Below are experts of layer 3 (counted from 0) of a mixture-of-experts language model. Rows are named router (the router's row for the expert), up (a neuron's input weights, with its number), down (a neuron's output weights, with its number) and show model dimensions 56-111. Each number is 500 + 40 x the weight over its row's rms, rounded and kept within 0 to 999. Numbers have three digits each.
After each expert's rows: a language model's description of what the expert responds to; "comes after" lists some tokens at least twice as common just before its tokens as in all text. This comes from a sample of Wikipedia text that the model never trained on. Tokens count by the router's weight.

# expert 5
router:482443421502458506517466512475492496514437510449544381445440539513500518507507495542492473474483503543500474527549531521490531531494504506513552502566482440495534481508
up0:492542535480494553509502495510449446497476413500541472434516539461437571457482489487437517519455435500446514484430543499602503459560504494539481545464496504538564541541
down0:526523536445495481495500511501451485452543473525503460549483550526521510444516504487527503519436572513462467537502509518539528514532447462603439496532514507539529550458
up1:471502512433486509507483448485524553498457437462555500525476470513529415482466484492486504508616547514466511515448514525508518482536505449480501617529496558497544492514
down1:511541584483572511522518510531520502559537529505495413486461508405445496451568493565491464441437475569522488478559538558485476510495517525441530486494509519527551493449
up2:592463533487543519443462506400468522483509520564515537517470498501500539488468494482537480509551504539541414505489496502503466484472540556499467463499522582552527495507
down2:457486472484482475576563504484448529514438542464544471504503436447427482498513487432567480480498465551493539550494561479483542525458491537479595469512488483505455533481
up3:547498468538514476556547485492517539513556435491478447444457489447470553552507485469584477486505504498478522468469453462494514484473510465583553543531457474488494502455
down3:528620486462453492475518514451500489493537476539447500582450585553447507512452422479495441485498528539511554563552528512463512531513460503529386490475522498444528522469
up4:454507526534485529478435475479485496486525496506502488556486552467465450527518431572457460479419561488522519478577526505490588536493364514498492571509467470495524535481
down4:409503503473551495467565528538480483500491455472535532513577499489458489473385522431407440480425382528468556542447497533495458424514534527435457459535485538520501451487
up5:547531489556505437469553440432422478538500474471499482511555523488491492426405481469453477441419512582505507531498508540543558492604557594494463491500489518513536446513
down5:403500549544522540542462581474537480498578486477530545438489512452535519598533437527523462470555473416450447414549484453491491458393499504504578505480558441467495545510
up6:458468564483512495552566465485510548483506460488473531591490470544491508514493478530524512478527454519507506563550465510462485454488521505515544536518473497525528491488
down6:546458389624469541552484500463518484460452512504455440499513537490555464511504503473494496488469476486486557414474470491517483568513432494553508511463515486557438396465
up7:517503456495492494461437551499489498560506498461520535506507500500489565494450513451540522538518474476502501489426509574466469448467459478513443494490522503536380503506
down7:490433521472499536540527497536465481433441485516448481517514500515481527534512468543485468475478551487494512486545450396497532518530519540534573507526499432449516483480
up8:579541522531538539496445466470466502571535513519499495530541461475474490466460439531478509543522515494466487474428494520492539597505492517520519487500418464459519508465
down8:495542536472507525457518523495469452517462530486503463482475516511516492525539532518565509478559502500468503509540447482485444534460550484465452500463547513472534466499
up9:452524478442496533526482530489441536523553453486496539400492455513545427539516496473434510502589432521429465502497448507524506478461465521501502505477503474465478417478
down9:516464616482552439468477558491490542464469536477520495497435497585479459433533485525508435463563560500477507498468569467439503496441557517533502450493496496547555575493
up10:518495519555516536521477508485537479538507530581501474600588534504470528523456580554506471490492550511506449524515487521545478439476552536489488485442489521539499480506
down10:486493514489487475441537495522529495489514465489442511492463492491405488524503510420531516548495475519522597486483535449585498529552539492508477490511500503456477462516
up11:528415437516456412572466494438487489460545504515519464529464517517585516483489490500489545472419475500516495570604480480510508474501502452465490528553505520537488540501
down11:416486501496550522528537538460470525546414539450562538493552462486484514497443508458545448519562506551543488469461490514488470550419479608514479491464518506487529512517
up12:487474428497498441518502517509488566501468522463470473484492516484451495477506471497485545508482462567494498503563505481483469563536523413568540519489470529508489492558
down12:500442481497531494515511491462484511510558561605491515529590482438477563532505529515502404485474541523533432497470467479428508440445383562541481440501586431499443503512
It responds to: Biography verbs and participles. Past-tense verbs, participles and adverbs after a subject in biographical prose: served as, was, had been, became, known, first.
comes after: " was", " he", " to", " He", " and", " is"

# expert 11
router:505472495509440530460499566495526483493499474467585485419468474540560532561522467490479553556509533477502465570520436484469559551435463498497519538498498518506512480501
up0:571465524481513441470487502623469534463497441436509482456509517518514511470537461517444499454467481554451487487512470479481570504509489526473524547470459552477438521460
down0:465532487555524538522520511499461460574532523522538519536603467477525438470529443530503478465489522454514488603487473530534457524454440542404491486492516511537541523501
up1:533547553499500540485610523473546506488543565536500560469496447482498564547597417419535577502531495506509492525556445436595470555490529502496494467490521523547472438516
down1:476501454543503445500411474531496507534432489479502571505478502519475493476427473613468485481477475558475495415475492516480500484530409447468495523536429461414575460525
up2:506406506557470462547478534505493461505433524559518532501471414429499468501465420463561523488484497517515492482453394508519483472449445542478461421544516514480558469470
down2:453493472506481511451526512491544545537465509460586454546482503513530534542514528499480548481520470513409478578523528495516478453544567468488510494413488453521542593552
up3:523478486536489552487534518526461516439470543506495509422482559559536529463504485555482532502522566556510547571506463468514483527515445489483496474421454564549460535555
down3:494436533480480464525485465529587499465509537541531476476489477473478456513541463424543480433501471462469538484576549480516505473490464520525483485507509551438512534413
up4:503537463495492545474510420455522499480469497477441518514544434579494492457485455523445529492492441540498439575550512426547475529487471516499460526506576538490527518437
down4:544447478500531509496505561507537408526503499479519479474483504433519512495475538471558445520520578506491537394398419579462493506450462528488507464473495496538477514502
up5:485426574474454519467485520493460510494488490510478512544464419480499474436446533486538522528528452482463484515511530435548546518508563477485521602544525543507478518473
down5:459518477586466523581528477510522484478507488451483522467475494498449540541472488544526517484489511473540532429493568544458390464452477517577482477413473509509493541554
up6:444466485464540551446515512548496596527555532499632476508522448474515472498500474463445547449467508475468436530505558455469464560518487543467602493497473534515470491466
down6:545509454496549454521495522453542437555498448520458522499511570448490401544535498496507534520530493444516531542468571443527488437465472523523490506454482489481530561499
up7:490484502527477523488479552465583492475550493512510456496527446430519487472555512544452478522526546637566441560470480562502511464508469475464530514435482487545516540445
down7:461434524476557537603481487450456506495437547481499527523480544561492540483432458474556540478407421427486582466519510450527448470515510541507483499548550558520513492541
up8:532464473479503531521604520509524462496569448511507541451465456550518570553518461463486546461512569512536504500467485476526517432480460508535471477525506451473504530522
down8:443473537487586440470411494487511510633454534430535557468541517513459488497495462551515547465436516503451542517586569547516523488496464513444470531507495565566409524393
up9:456547576483483490501566481546535458534493485506487458465549456450564519485435461449491474508566531531510433484523473486549454594451484502557495543481527473426450568466
down9:562422456538461543532476557423516517485516523532490498468421470556474546451497552481516499499512487543455491479498449477460542530517486528456485508530527580457504524551
up10:521469505536463565476427502536471472470544593550525581472498495509544567493464482450485523589472533474524476507477460453517548527508529524536509503487520518495500528432
down10:495510501522526505557523483478503448520470498474584519534507436477439546508455562514534427466574525516454471526472442523462501506490466488557470500588496518513507450452
up11:553499505462452527453500436565495530467534494545556572416501541512491475501426539487549495490481543438510447578473471513433452533483412527514534488559529463461542427515
down11:548513527498573534598431517464495562496516502468426489491426533516519520488557491521462508458517483565469479465525447415474580477530621462501452455494447518522449492526
up12:487522462500509501444568501476528491500547443589554505517466532457452546440482497536452503519470444593575459537475490520445485535529481473567493447452520459533473485461
down12:560483458509524529543494477539456540472439590490482479465471479512548515568469468456486487556482491447388482450491483524530471512436483577458482548520563554425492496539
It responds to: Mid-sentence content words. Verbs, adjectives and function words mid-clause in expository prose, such as used, such, different, based, produces, involve, any.
comes after: " the", " a", " to", " is", " and", " are"

# expert 7
router:523532475533505530480496524496503490494490452516538471420484537508484528535511504475520483577431470524495526418531508523464553510516523499542502570478485475466504465592
up0:522492481534512537476533459523474496551513468533489414555571529486568504472516490458504520512460505531453522511492530488489481500474500504443443435500587539498562458485
down0:490604514503470486569398480545544480473517487468488425538404473535512476499497482588421466492505547531526462499501541471482493527482566432591492544541454452561451611470
up1:514545556586529486494407491465539539562443516454549503503480568547526558566500516544552543610484520468506490434526520523493499484595499499509446502502519485524494480490
down1:457512447517531454484600584490487437493591538461420564479459574505520522527501535436496480386544578526434513538500508471444562505447506523505510510540511498479489546464
up2:507497537495451465515511520504410519472516515453519503514529417528506548454529499473500534510464490474521595488559460509557443511476438385494483543516490438524467496532
down2:545474512481594446508507536544527506494467482481435459531477463496474499469481429575484431479510485548521451455486500511431585482543529524455540466513487501501460468422
up3:474467518504554503546586540466552495582467533452504514499515503414534448550486438505540491487491499498484544516502536512527455474588480440527502515428577530488604484453
down3:544488513580451498493482468523443493514425440541514574518536547473462510449483550509469476530480464440493488479485449521544554531462533579451485533571510497558466431521
up4:402511556535480455481499438565499463479376485529535486530489492517453529489506405487546565490481410510442510498567506506508461426515507460470489492518566520503517439521
down4:468510444508506456553556481568544445446545518522518430565520558530532478536544532449505494415487523494481481550458543599450443452488513545595515558475535547508476494502
up5:489506464419507522505580515510517492489469468523501477499479487525514514572515511573467530524458449520536463474515477532545498480504485558459528539537556538515457509557
down5:448528516450496470506502489603448432485463575532471551534469501484447545466534527448541545512478490527485554540449512459489495522491453463555436528475470554519494487515
up6:480486455453569506467440486605503518507499496551546495554511429501561553478442464452529476434476470500487478570527563445490529507536512516443425520556427555547503477590
down6:463449505467498429478586475471540493436458490499485482444505565536489543528558503535522435535521540475496502440474486493516407555524502515573534441474596532447536437417
up7:488487532516515461469559585526561391514534463537545549530571519456482590509481495502465474516476433437542476492435476505500518470487463499447458438490503421519549540471
down7:512527472532437589469451414492498482460528587473464462502387421543467462508513548484506527512511472530470519499502451556518483502501550497525516556521501514511522500493
up8:497532491492448504460498466512517517535469459434502464528525504404479414520481471514502500468531542551490512449502480487446535478492547567637569470468455501527547509505
down8:558486495504433526513460496497425572485576503534481469523459535482544498494498481513471502493542500533486568449570543488515489486500517539599542545502492579497426458504
up9:452446557530497494510427515525487478549529529518486540582493460501497498450550452506473513555514496522483548497476472458604493508465497424464512413434473531488511587553
down9:516557427454563512478571588496486544423491485523550447555530479376494566508503570522486482461523461498464417520501534481445444531516447579529482540607518502517462530458
up10:564513514525497515537481497456456472534484491461430453464514508561469513513463458562466535554483495448455528537454557474464476387450467560444487510422498423541527503476
down10:485514513463486584535525490528537552513533447519487549548555495544512494435513554573553525505520495527487487500545439501475496534457524525536588431535463491510446481499
up11:583472490465496594555489481500483408515476521479470467512490490471530530534478480485548474552493465491487483525483500516448472473506539521474462468524430606529502448513
down11:582461544421501599459468527468456458619549545534465497481469527524564486466453574510513488510555516446526544432504463576580456571470549403517534476511465555569525564540
up12:493532532469532425492459466509529512482436453520462466533453493553498483526526429551441578516470522527482543467475525446548458555537506470519473516435504521493537512536
down12:527486513542439527444448535375520461495575489457528499580458538473530515524519524488435531494550495474578455565520521526490502458533517465439487469511548527463477484493
It responds to: Articles and determiners. Articles and possessive determiners starting a noun phrase, mostly the, a, The, his, its, often after of, in, for.
comes after: " of", "'", " in", " for", " with", " to"

# expert 40
router:538520497440502513519498547491509508522426561483573460466437520563433563466557509550453483511499506557480447536533535489433581586509475509454531485467498515502547484543
up0:492564477449517531559535586542519556498499498421596455503508481506496496459506469495520468499440456494527510469552534460509479499423473477513513512527503538511466434495
down0:543524499457487490499455473531451539544468544476517612556489543502486525462438489564476507568571444511422528504458467552515499561502546494419500489500502480480554541463
up1:543501466494565469535542470459497532519503476475428524483447551501479562534465544588467541471520519533490543496539523507502564467562566479570441474449469445466530539467
down1:499525512520413522526549492466479466478423512500506453496389473611467497493531504469446493508426471503458436485503506470529473484490505481498527524455438511510487426474
up2:518435518540516523483538557494578487499534532452490491493479537475466438538490522480480487556527468527518516461476541514455544483545555491539492572429477508563525559515
down2:536469555513518525491434502449526494440432457506498526489484491468523457512494472476545526575541456474516589482529536528518564526501474542463507478453484475474483486498
up3:400586506516491411521525505438465541536503427503469473516353461565492543501502447535521482530508457529464559499516463445501495479543523424644487443417515519470561499497
down3:564507635483445554458505441450487449529531536480500501511512511593513560515497562546469445523456460474542452498489506543586555516486543509495508501506445482491531501527
up4:509551502516453562519516527516479515462530477480525528569577527509539535471542491528493493494531482558395530460454457439549405497494566600542560500560459526501478519463
down4:507446489472444491470443519482456516567443474534501480548470477530571441459462501446505537501470479564486520486412477472534495481464419537503497446462530492452463450509
up5:539479531514582543471511499445500489530535490486491564522529487508624533562452453465427525527575544543439461502594515460476532523484421513511459525482426509484569484531
down5:496510559449527466534390444502525487491461536543510437540490458508520473483503587511503498505457513495547494456548503475396546436514501485530473476510555444527432505544
up6:535503555444466548474542515487460520487495580485469497454531533522518541534523446454509510549467422442444421504496445459494468470551512497568529485529496551485511496443
down6:494441551497538484544463523418522465499469507519538495562548495501509476498519546436503462525542447524384542610528482523539550529463498501450435493475543518533455472461
up7:522550564498556498484532505445516504526513472482499499561540550536501493485486459505501545598468473474533482502456437449515476502431443486466495557487496585507462540526
down7:558512555469466512509503537466509472427510503409507477485511459480506467544462455534471511423464450523507533439490524530495558477508535494471520412492464559484531417503
up8:621472574411517569488494501447538469562531499520553520531560484550634494551470521428474547541468559504487414563519412494487508447488503493495445512475528590579534556502
down8:531477522462504514458547440514495504490433458519505417511513480555498447496469565503483501497517570516476540543546548496499580457479498518497464555436462499565479470528
up9:581610463409532445505474480462463555448466586460521511486490461524483508431534572520464402491487502465539497493493618471506573559555496460462522465565463527517504524546
down9:474457510558474465456429527459535472514482499468449511526582549496464468462479456495493462449472482467467507550525496568506442446485595497573461506575424498482532508501
up10:485514452492470486509446506486495503551501474535505524491496531545497463475463511531497420579485493459447528491483476539454515518572523539530472438498447462431526511554
down10:520439506459457457475443525494502508529478488462436479489459558496494497459536476509468473477490516530520428540510497453509533554441472450508444482499502537451469513580
up11:514487469420529489591530555424527511485462526488557516493463548531492515440494521548411467429495509522471504486507520517450501486505550504387504475548528492475543432494
down11:504540519545402518449511465507508544517541516493476440550501493531460480550570484545567530503444549476460524533506486511476523407423518461584449547470528481409516482537
up12:452503537459500477524465573533520468544490595480551568387453523495446478437525512559483506583450542535518440523527509474484521476433504553472481498507481495470516488451
down12:462552407501564469499456513498521531526497425530544495565481464470576551447484429476499537498487559455513549496515509488482439461411551484474447460460466475497512488542
It responds to: Institutional category nouns. Heads of noun phrases for organizations and events, such as League, season, Party, School, film, Cup, often in article leads.
comes after: " the", "-", " a", "|", " The", "=="

# expert 41
router:504518482477465530504505558536549503560497539453508534501481531532532537563524458560468518494416497441563505478532562527447516530493570515486506572483458474417549449515
up0:487462441515562443565498456492523505530463499505510522476538521499497473505549477493546504506495543485488464480546527465537483493507541460521390524556498440468552433531
down0:540485530531501485471530508442467531492509494502553459449438418516499454462460512513465511490480479520496545523489424451464516525553493550461543509460460500545458484475
up1:477548434445524566491532521536486542483518517490548505566545516535545441549457484457509454531438453494483528475513468530425490575455571474506496531489497524452416535578
down1:498518474564503488519455515454456567496460443582499442507450485507435532503504551435533497557388527459514495498538529457487554482497480448500454557452459504467485469466
up2:505577448546582534482504468497481482467495470480522448465493472487506469554477477526463529450477438507577468539465472501488520525506491517521484495460468467485517552491
down2:546379532462449485474556485465521533501521564511472483536452617528489496488513488411517537556507573541434488449495540477457533477474487476435537487602542495579508468507
up3:456562512425547465488512565468530464514482531501499585479409499494474551476499433494482440502486478543510426481494486521555522500494452509520511535468525555507533489443
down3:490431441557428475550492477527589551548531518474484408492535508503503490548530561464511538414501500503538586514476554454519464560507551525519549421539501505445514497491
up4:469496512477456498492535486456483468468476556498472552476500494406430524488477554462522521464499469602512503539534558509455438490488557512573523470435491516524525482438
down4:555536469437495511448515465430535518512538488515457462484400493514580444522485521560510456504484482510483528553467538500562504465498488480481485482572486531434525471543
up5:475438540492523482518626506523476469510534478443454470515508513550521557481440483434456451459427503535568440519445444492525456448512478491521524471501670502452503570408
down5:441534490559479496576428517510488461531496516528563585471471540575559534464582517509536494489581507508485417494499500466485542498476525493536470496437449576457485469498
up6:499523527542499443562499491455415510468510452497523523556473513508506509572480504462524447499432450513485502456529514510536528548493540542542442549455463519508440461449
down6:483524425533418549484534516417555464534446520545476503475529486466540445485607530485528524457499517494465490528456468558481458474546508491489528458531539509458443489455
up7:512479533538450433513404572454514455523404508519496522523445446583487477514546531509462580432487519573439478512497480482521553561490509481406524548530505528587522513554
down7:478468529525499530452528488504509484512552546468602478472461582437548503500475437529550489526470455526475578477524490484509488507479477559549450521510483520545507507461
up8:528438464448444502484476552528515481558509560461484483512545490504515448425548437485463533553529529484567464514499431508507437475541526536543400553501486465496498538518
down8:483533560559453517490482451455539518476490428501542540550444509475406472574420539505456511457483488535501561553464474557534501484532489501450517422528460536440533446477
up9:502562562540508488526520585539488547479553551498590410518474551474473494542471533521460471538492433469554533500496438525486534505418522429477485506490507482497518539498
down9:497503511512504528550444409468478410518489478518473594456528512476496462530545470488496549470499543444537444515510504457550489454555408484500499567448451492505437452482
up10:475433489484491536444407431562464495498510563495542557469486539454553542516583429496492551540473476533554532476501452501513453515552506523554497493442498520478494505495
down10:558609467492467501561556615463569539575448431485494472508512480487476477458458530486442467466496511533473512511494536496451604504435498477525549503509513476516525536520
up11:518502541489469513463476589477442463582478493493492533560497552492538547462526511479492540444551578433519455503486502457492507499447519452522483537486471538474495514515
down11:486503514436541545496542513527484476504578488530513509491467515466498528529464508575533508498445481510475542590478561531550494431516499548458532494499455475497475546449
up12:458476599523511455576500446497545438517515504503500546473450518439462566415554585524509510513484508529466495474515537558485540423459524484459567559511502436551507481537
down12:557569394389499472476527434526477533471551444457508502460521484492500511578428510519517524447438536486559499516490473489508547545555518489511435537566550546477492517445
It responds to: Copula and auxiliary verbs. Forms of be and have after It, This, There or which (is, was, are, been, has), plus zero digits inside years like 2003.
comes after: "2", " It", " it", " which", " he", "4"

# expert 20
router:523510460444471553490475557477530565556444598470538433462460513561516521536553473552454543539492478504579463440541532547479557528499541445483532538544473460452553459529
up0:536470465502547484485515574471503492492504517443522445425502513540588435464473503557500449470498447402552536520505524473549580552489534511495443579503485552518525526516
down0:432454461478511500543557510498504520430545448528487484504423518501480492484497482542490516468552514538527497536534559540466533539555427451548462463481536461541462428479
up1:436520541572405465502521403518557525561486537483485469485446518512526431534557471470455505663537544464491473549453510578462534490469512532470445517490459531476520439551
down1:496450524499461475457551547529441515491585507527493478480527526469466490443447470532517501448530525462479520520474591453473482504408567513537516505532508498558418508482
up2:547437563495524516518542484459428499509537493495484499573561518445502492482463444476453518493483538548484565455555445568480539535503518433573530404544444486482533537518
down2:483575511501519433524455475559481514472516527541513499514540487507494529487506490544514534456449481425487453483443479553535499490419386466418502538485478482528525459511
up3:429481474468493550531490542492534497563562483517528528451524477542504450517520494473520503473463502452541503558499537468541462623517495510555621541470512494513538472476
down3:548492511529583471479514460567453457450512502490497506532612463512481473469485468466495482483476459511460554505555385549458497567434523437531394487494543459529451491534
up4:418496551454473590403488576427476536541530479562477517511420517446532472467559423481461517510476547477504426452484570595452526547522526493553498490529595532549490473539
down4:467475554602530435497545441498535508476536503522535410460465466491443476539481519570457536484547531522560580512488529496493500417428577486512479454556388483434558541489
up5:530446512467467527466448512497530510502465494537489487506585490508459549525541473575443462488477586556527491528509477472473504478473517585513445476513549424519610474579
down5:492483506476536544492490541533514429510595549483489557421493574528513636489433460510491537486516509499512520545505460500468433548504441472454524466503535519476514510472
up6:514512577526555500553485529481503510521525530489484441545585471496543454460541458498487479426500535443454448484522487494533488600547500582492463545484434534501439505431
down6:496527467544533519493481557520545408394468460519521495426504476437517464472480445519500554490559478581466594476493452494469490487509426476533528514417497493418607510503
up7:531481502467485452553490498477487497474444507454544499458462575575494539478518601534493458535528522523513418393394489463565562491527563456472422512505502450500562488544
down7:514618485530514527508565475465499488423505459459486498537537513491551445472492467539500428476559452497516493513533496511446517561504454476507460476456543497461518551467
up8:569515432475522500517548509487465457441571594516505502480496508484434469487463443488515467544448520527535535528458530538535473591506530527543469522492457484420514533463
down8:434505488542479476516485500481475534506490516465513430544477470511451536534514527457535476508556471524553496537482453489539438463493505537489509488519579494531489495424
up9:506569495467438475515459557509459544472534418555493507486498529478455469404444502546573497496476518488518531493492498452466462507482461544513530532497585516451518506550
down9:497550410491527434473544466520405458533494483520515507524510412519457516548484486528451514446579491520522417524548529506528544446507538487490492485422487578529499522522
up10:501537479481531510546561585485534514505567495506575480484511495399453507506530475431433480461467487554449464545458514561513482479533502536507513524512501476541418544507
down10:497523558459494535521596530505432475493521522482542463510586548536561481437535485535505525510522487486447509514442528465458478576497469497439574527454528531511507466576
up11:509477554537499482466476531495466493473541431489484565529464518501396521419492489545492472482514520452476474568450523571499535468532494532498517547469497396519541576523
down11:420485503481406467610523558517521449430460507552541525580512458510567461424497429462516614442428461503466476452531473514510447493469470520469561493476470536480433438517
up12:511537505495508491461463489528514492479492560482570459477519449524507517503484656463448511442499484525530462515531482535539498477518511467492512464473453521497563473533
down12:445493460488502456566517517424497480498544463535485538500470447489508497509456514506529411474511478489441477482411533532480415478467536501434509501510513521604472501506
It responds to: Year digit 2. The digit 2 inside years and dates, especially after 20 as in 2020 and 2025, plus some capitalized word starts.
comes after: " ", "0", "1", "9", "–", "°"

# expert 15
router:516543478439457540491471582490505542548450539473547442449445483560513537540553478550466507548507471501537454471559525550468549540522543468489542490565483437461538446535
up0:570471447503454505543467529512472523533540578601463451516549490530463562498459471474465493562460504487519414516432496509525494459411572504598502483479484502491455478477
down0:480526560513529557505495507471509446472507437417576577451584592484467536542565572575497483470475468496528522480538475473499537520521488485433496507459568530517485465500
up1:505487451491490502546459485421513507448494494489511520464491435551539519455456434502468456581545477421546507513505517456481503445482492518554510557495481506478485490485
down1:472545566485501479510452571520512481439552519549502456450470521460501441482549518476499508616550501471493517516527429487529499525502470503504503444500549543478468449532
up2:444515498534532460422471514489463448457447605506489535499557524507482450487508488465557524517497513462512477511549576620524546511561557493450481448537532482533536503551
down2:531466484471457578520520472454567529508537488468445442554536518461607575489530437515451498510448512498500511540535447437500563472505436508598532547511491477513542426464
up3:468536542509498535509528501495446519510553492472526500537538476498542534537523478439506494473474442555493454483499472449503536549491534508510561466453530492479514474545
down3:569484528482521465397568478515545463564480528467525557528479460515482492429472520544561544538464478527508503541504501516494448488469491513471562496468537457525529507537
up4:525481472529412485541427485583557512535459501523517516445504440519577479454488472492461499559463464506497441553521490536522447435542508454483427472458531584520522490482
down4:485481498514555489500581536495419548566570458452477569513493510572461605533465538589535444451520487503492538450513479563466442525553508492542568440466501475491397512433
up5:544502555515436479529589523520554496518620580442430427573503500514526505634538482455532531528560474487530455459509459427472467467457502490526571431525492562475568505538
down5:479555512550464506500405499497455444542394392534440543460457447563487440430505458470505450498503487513476582554459515546520497560479575510470526435495483548502438442545
up6:418497513496500501516490498452617548464549453523526525477536513441508462481526430477558492445542507549560479529486582479493456508482532533525543407502460497536400508477
down6:513543524506500460501616454556417443454503543583456493510476528523485554482490528527497514505539457536427535499441493474544495526477415424482498488547529539528546482493
up7:509511504435479478513499540487465503511607518561506473513541426544466514515464508410541520510492498484530464431551526461515468510526514480476453542423508476448461474525
down7:483427548440495416521515455477594553485463514500542511457543538537512497486535521530477548532561528515596465472530478518538453556408475464512487500486518516513550450501
up8:540403498434416478555482544559528503496524570505458507494540467495541492502477465579431455553496425430528509452493520510500420539472532459540519478446475520517481455541
down8:462522515495532488461434479462604487504445434524563465411431423488498515516586545533495511569494527515423481523591494501513552561527477531538480461570489521411474500491
up9:556415472501520447531521535543505538510477607518487504469499467523496511453451496529514543513526467507485550523464489489546515472530492511548438452477528465488550552490
down9:446581536549520529504499459459493522491478493444516505486401530485498564519530469513487446523472497450477488485573543503535484524481434566477566517514463563517456493444
up10:569512514477504499499491462513481469483478526521599498505516442507510498540559502505518419508509446517464445451527528513516448495567538556510530463393539517535519431450
down10:436426503536512508475520475543481509454529504520424485472479523501543494481442575480527521536458573510542459573434579433518494531477465473481509490472540487502499559490
up11:535425513501485470459496513479518480500555538495551499538527462465485534559515465494563508525507467457504429523430470491668479559476503479479566526482554475563470550480
down11:468476455489455585495553557481545525495593494455490457554521510512482528508477506459528492471510487591506566481535452520526519461492500545511549481494430552582561472469
up12:555453501513471497529452547448503558455499540595632469486600408513504467546473480472558541535523480501503476526501444455525553504509487490551533516543522469502456461517
down12:450544542503510555496545489492584488481513469567516495468555511435437505484514561466517507455495418523506543436485563527503453497508541501493520459544421489505496573500
It responds to: Compass and place words. Place-name and direction words like United, North, South, east, at, part, plus ordinal th, often in building or geography descriptions.
comes after: " the", "-", " a", " The", "s", " his"

# expert 17
router:510500452437466509505452549521467459528454540457548402433400544550435509498533539581442456541506524540541467480580575505459536556519484510523508495508496453482545482513
up0:506572501502435470531463552545507496525601500531506591476522526548508502487470490489502499499473516531437542487540524546508498495477471513539532481445440605516521494500
down0:589539522562520506549481465489543437535573531545515576457549505459473458490553439550490513497462554479517508453513567520517551486401493513479538599507520524476484506494
up1:492427544469526436572522528530452462473568523512478515520408551537472534525519488495466533540433538521475554503527491598446547543451552476459518535508588488501490426500
down1:482519506472545473492491548504469530531410526509526589475634450526538509474510551523570532491550465540533503552486542474470510461528520453432474482458467531554494503490
up2:514493491486459466457489487491496478530460494481467537468472498538476490464521539517509505451467544418500494436533545474465562456547533444530446539490478531507552473490
down2:459508495484574554485529390506544535497484503486583509502542510493484508501529460519509531517460440491496510511527430511536505551488484543540551543487445486567474583483
up3:540525495571538569513536528474515546540516490534445489481462572501583514518453419458502506493494576430459583477451510503495483558478528557520507458524447436417541440437
down3:518423487531521412440463559507464517541550554503551525467521471502505499472531485479536494480508524536597492504450523546476518545447511475558565480475535517521416482469
up4:584438507564495477478473438403458538534465572467451455500525561410485510530533499496509535482432543464529460503515528429516469494482493551539467478532482564452482477502
down4:459575447469538531538479465547437448531498504495602514485449400565488496497463523549557504538554490580542523597496552525493507533533448491469560520443530544567510555546
up5:474523534472491440483480506440568547485566442476571484523428584512556513506448524542480401524459506451495483461466502509485517458496474466476463472517431544495455556474
down5:467461531535494516520501440594491585447427495500455561420527553573532466505504407484535518425473497493558479495437464491496479507515485526564491471544490497472475550532
up6:422491577468448536476546463602515520516440476442495548507483543509509562587546444537497502409486530503498557556478493547417512431534533483466495494511470529474413484437
down6:499558498565566491506540544521539421424470516489556478503567473508502434469494528484505466450536532488460512611501395512569449512548471479461485505453511501455509495503
up7:548560513551495478487511518422527467607504436459481549457521534507531407518514483598477482533509562485517539477501462466475530501448503563568508578510462530481513587525
down7:531525528503526498502459526506534458462437517538431388553479506527462488449490532421438502501514439482439469546485479463566493503556500535559488465459517577524467499497
up8:463467469551534477485449520500505464456520445466541550483553540444445501482458500414491528509473504481520556506517552496518522542548451465501519537510472457512555513536
down8:506438551517496447495479467518480493513484504523529516540485479471413506531509484574488433557464522499521488544464551504558482452475547520584459453495472467402480525511
up9:594510467495478470501473582476522461569587477447438476462445494513514450452483485517454453457480463541487476514563490545498512437466542515524532461433511564510532520510
down9:465483560477500555484464489512541522485449491577552457557466533530538460505584486443492487501524492483469523540449448518506529555563517434467492412484462483572486518432
up10:493525523486535510565424536515448492533560534429496484485431491497548600480505574544508470442512515510506519473521505516422590465494452521551521569458475511501513514514
down10:551471541422511475474501454492541538541420563518496528529538454485502507503530522519464499555519428494482465484565540435482444506495529558530495526475446520481555501500
up11:439411542477435588446469456494505468455438519471527451466472505458547446436433470469495567529549496442592463467443473566457461546590511546514531496481487417451496531540
down11:411527459516530378530481504465458558518451471397490519546483471586546475572442473500450475437518527475518533515569506532515495442507506516503475542491581496530488496481
up12:549562512501531549443539487533475481525512485543540465576516479453549500442481384487464594498590498520490458430503550547461450573509494441465570496500518527491462556571
down12:467522468556502520510578542529474576473442462557510444546457445510472455466536476501565514531517591440507479511456516467552544549499499521387441505485478506492519461508
It responds to: Infobox and table field names. Field labels and heading words in infoboxes and tables, before a colon or pipe: Date, Coordinates, Arm length, Genre, Platforms, 3rd, end.
comes after: "-", " a", "|", "==", " to", " was"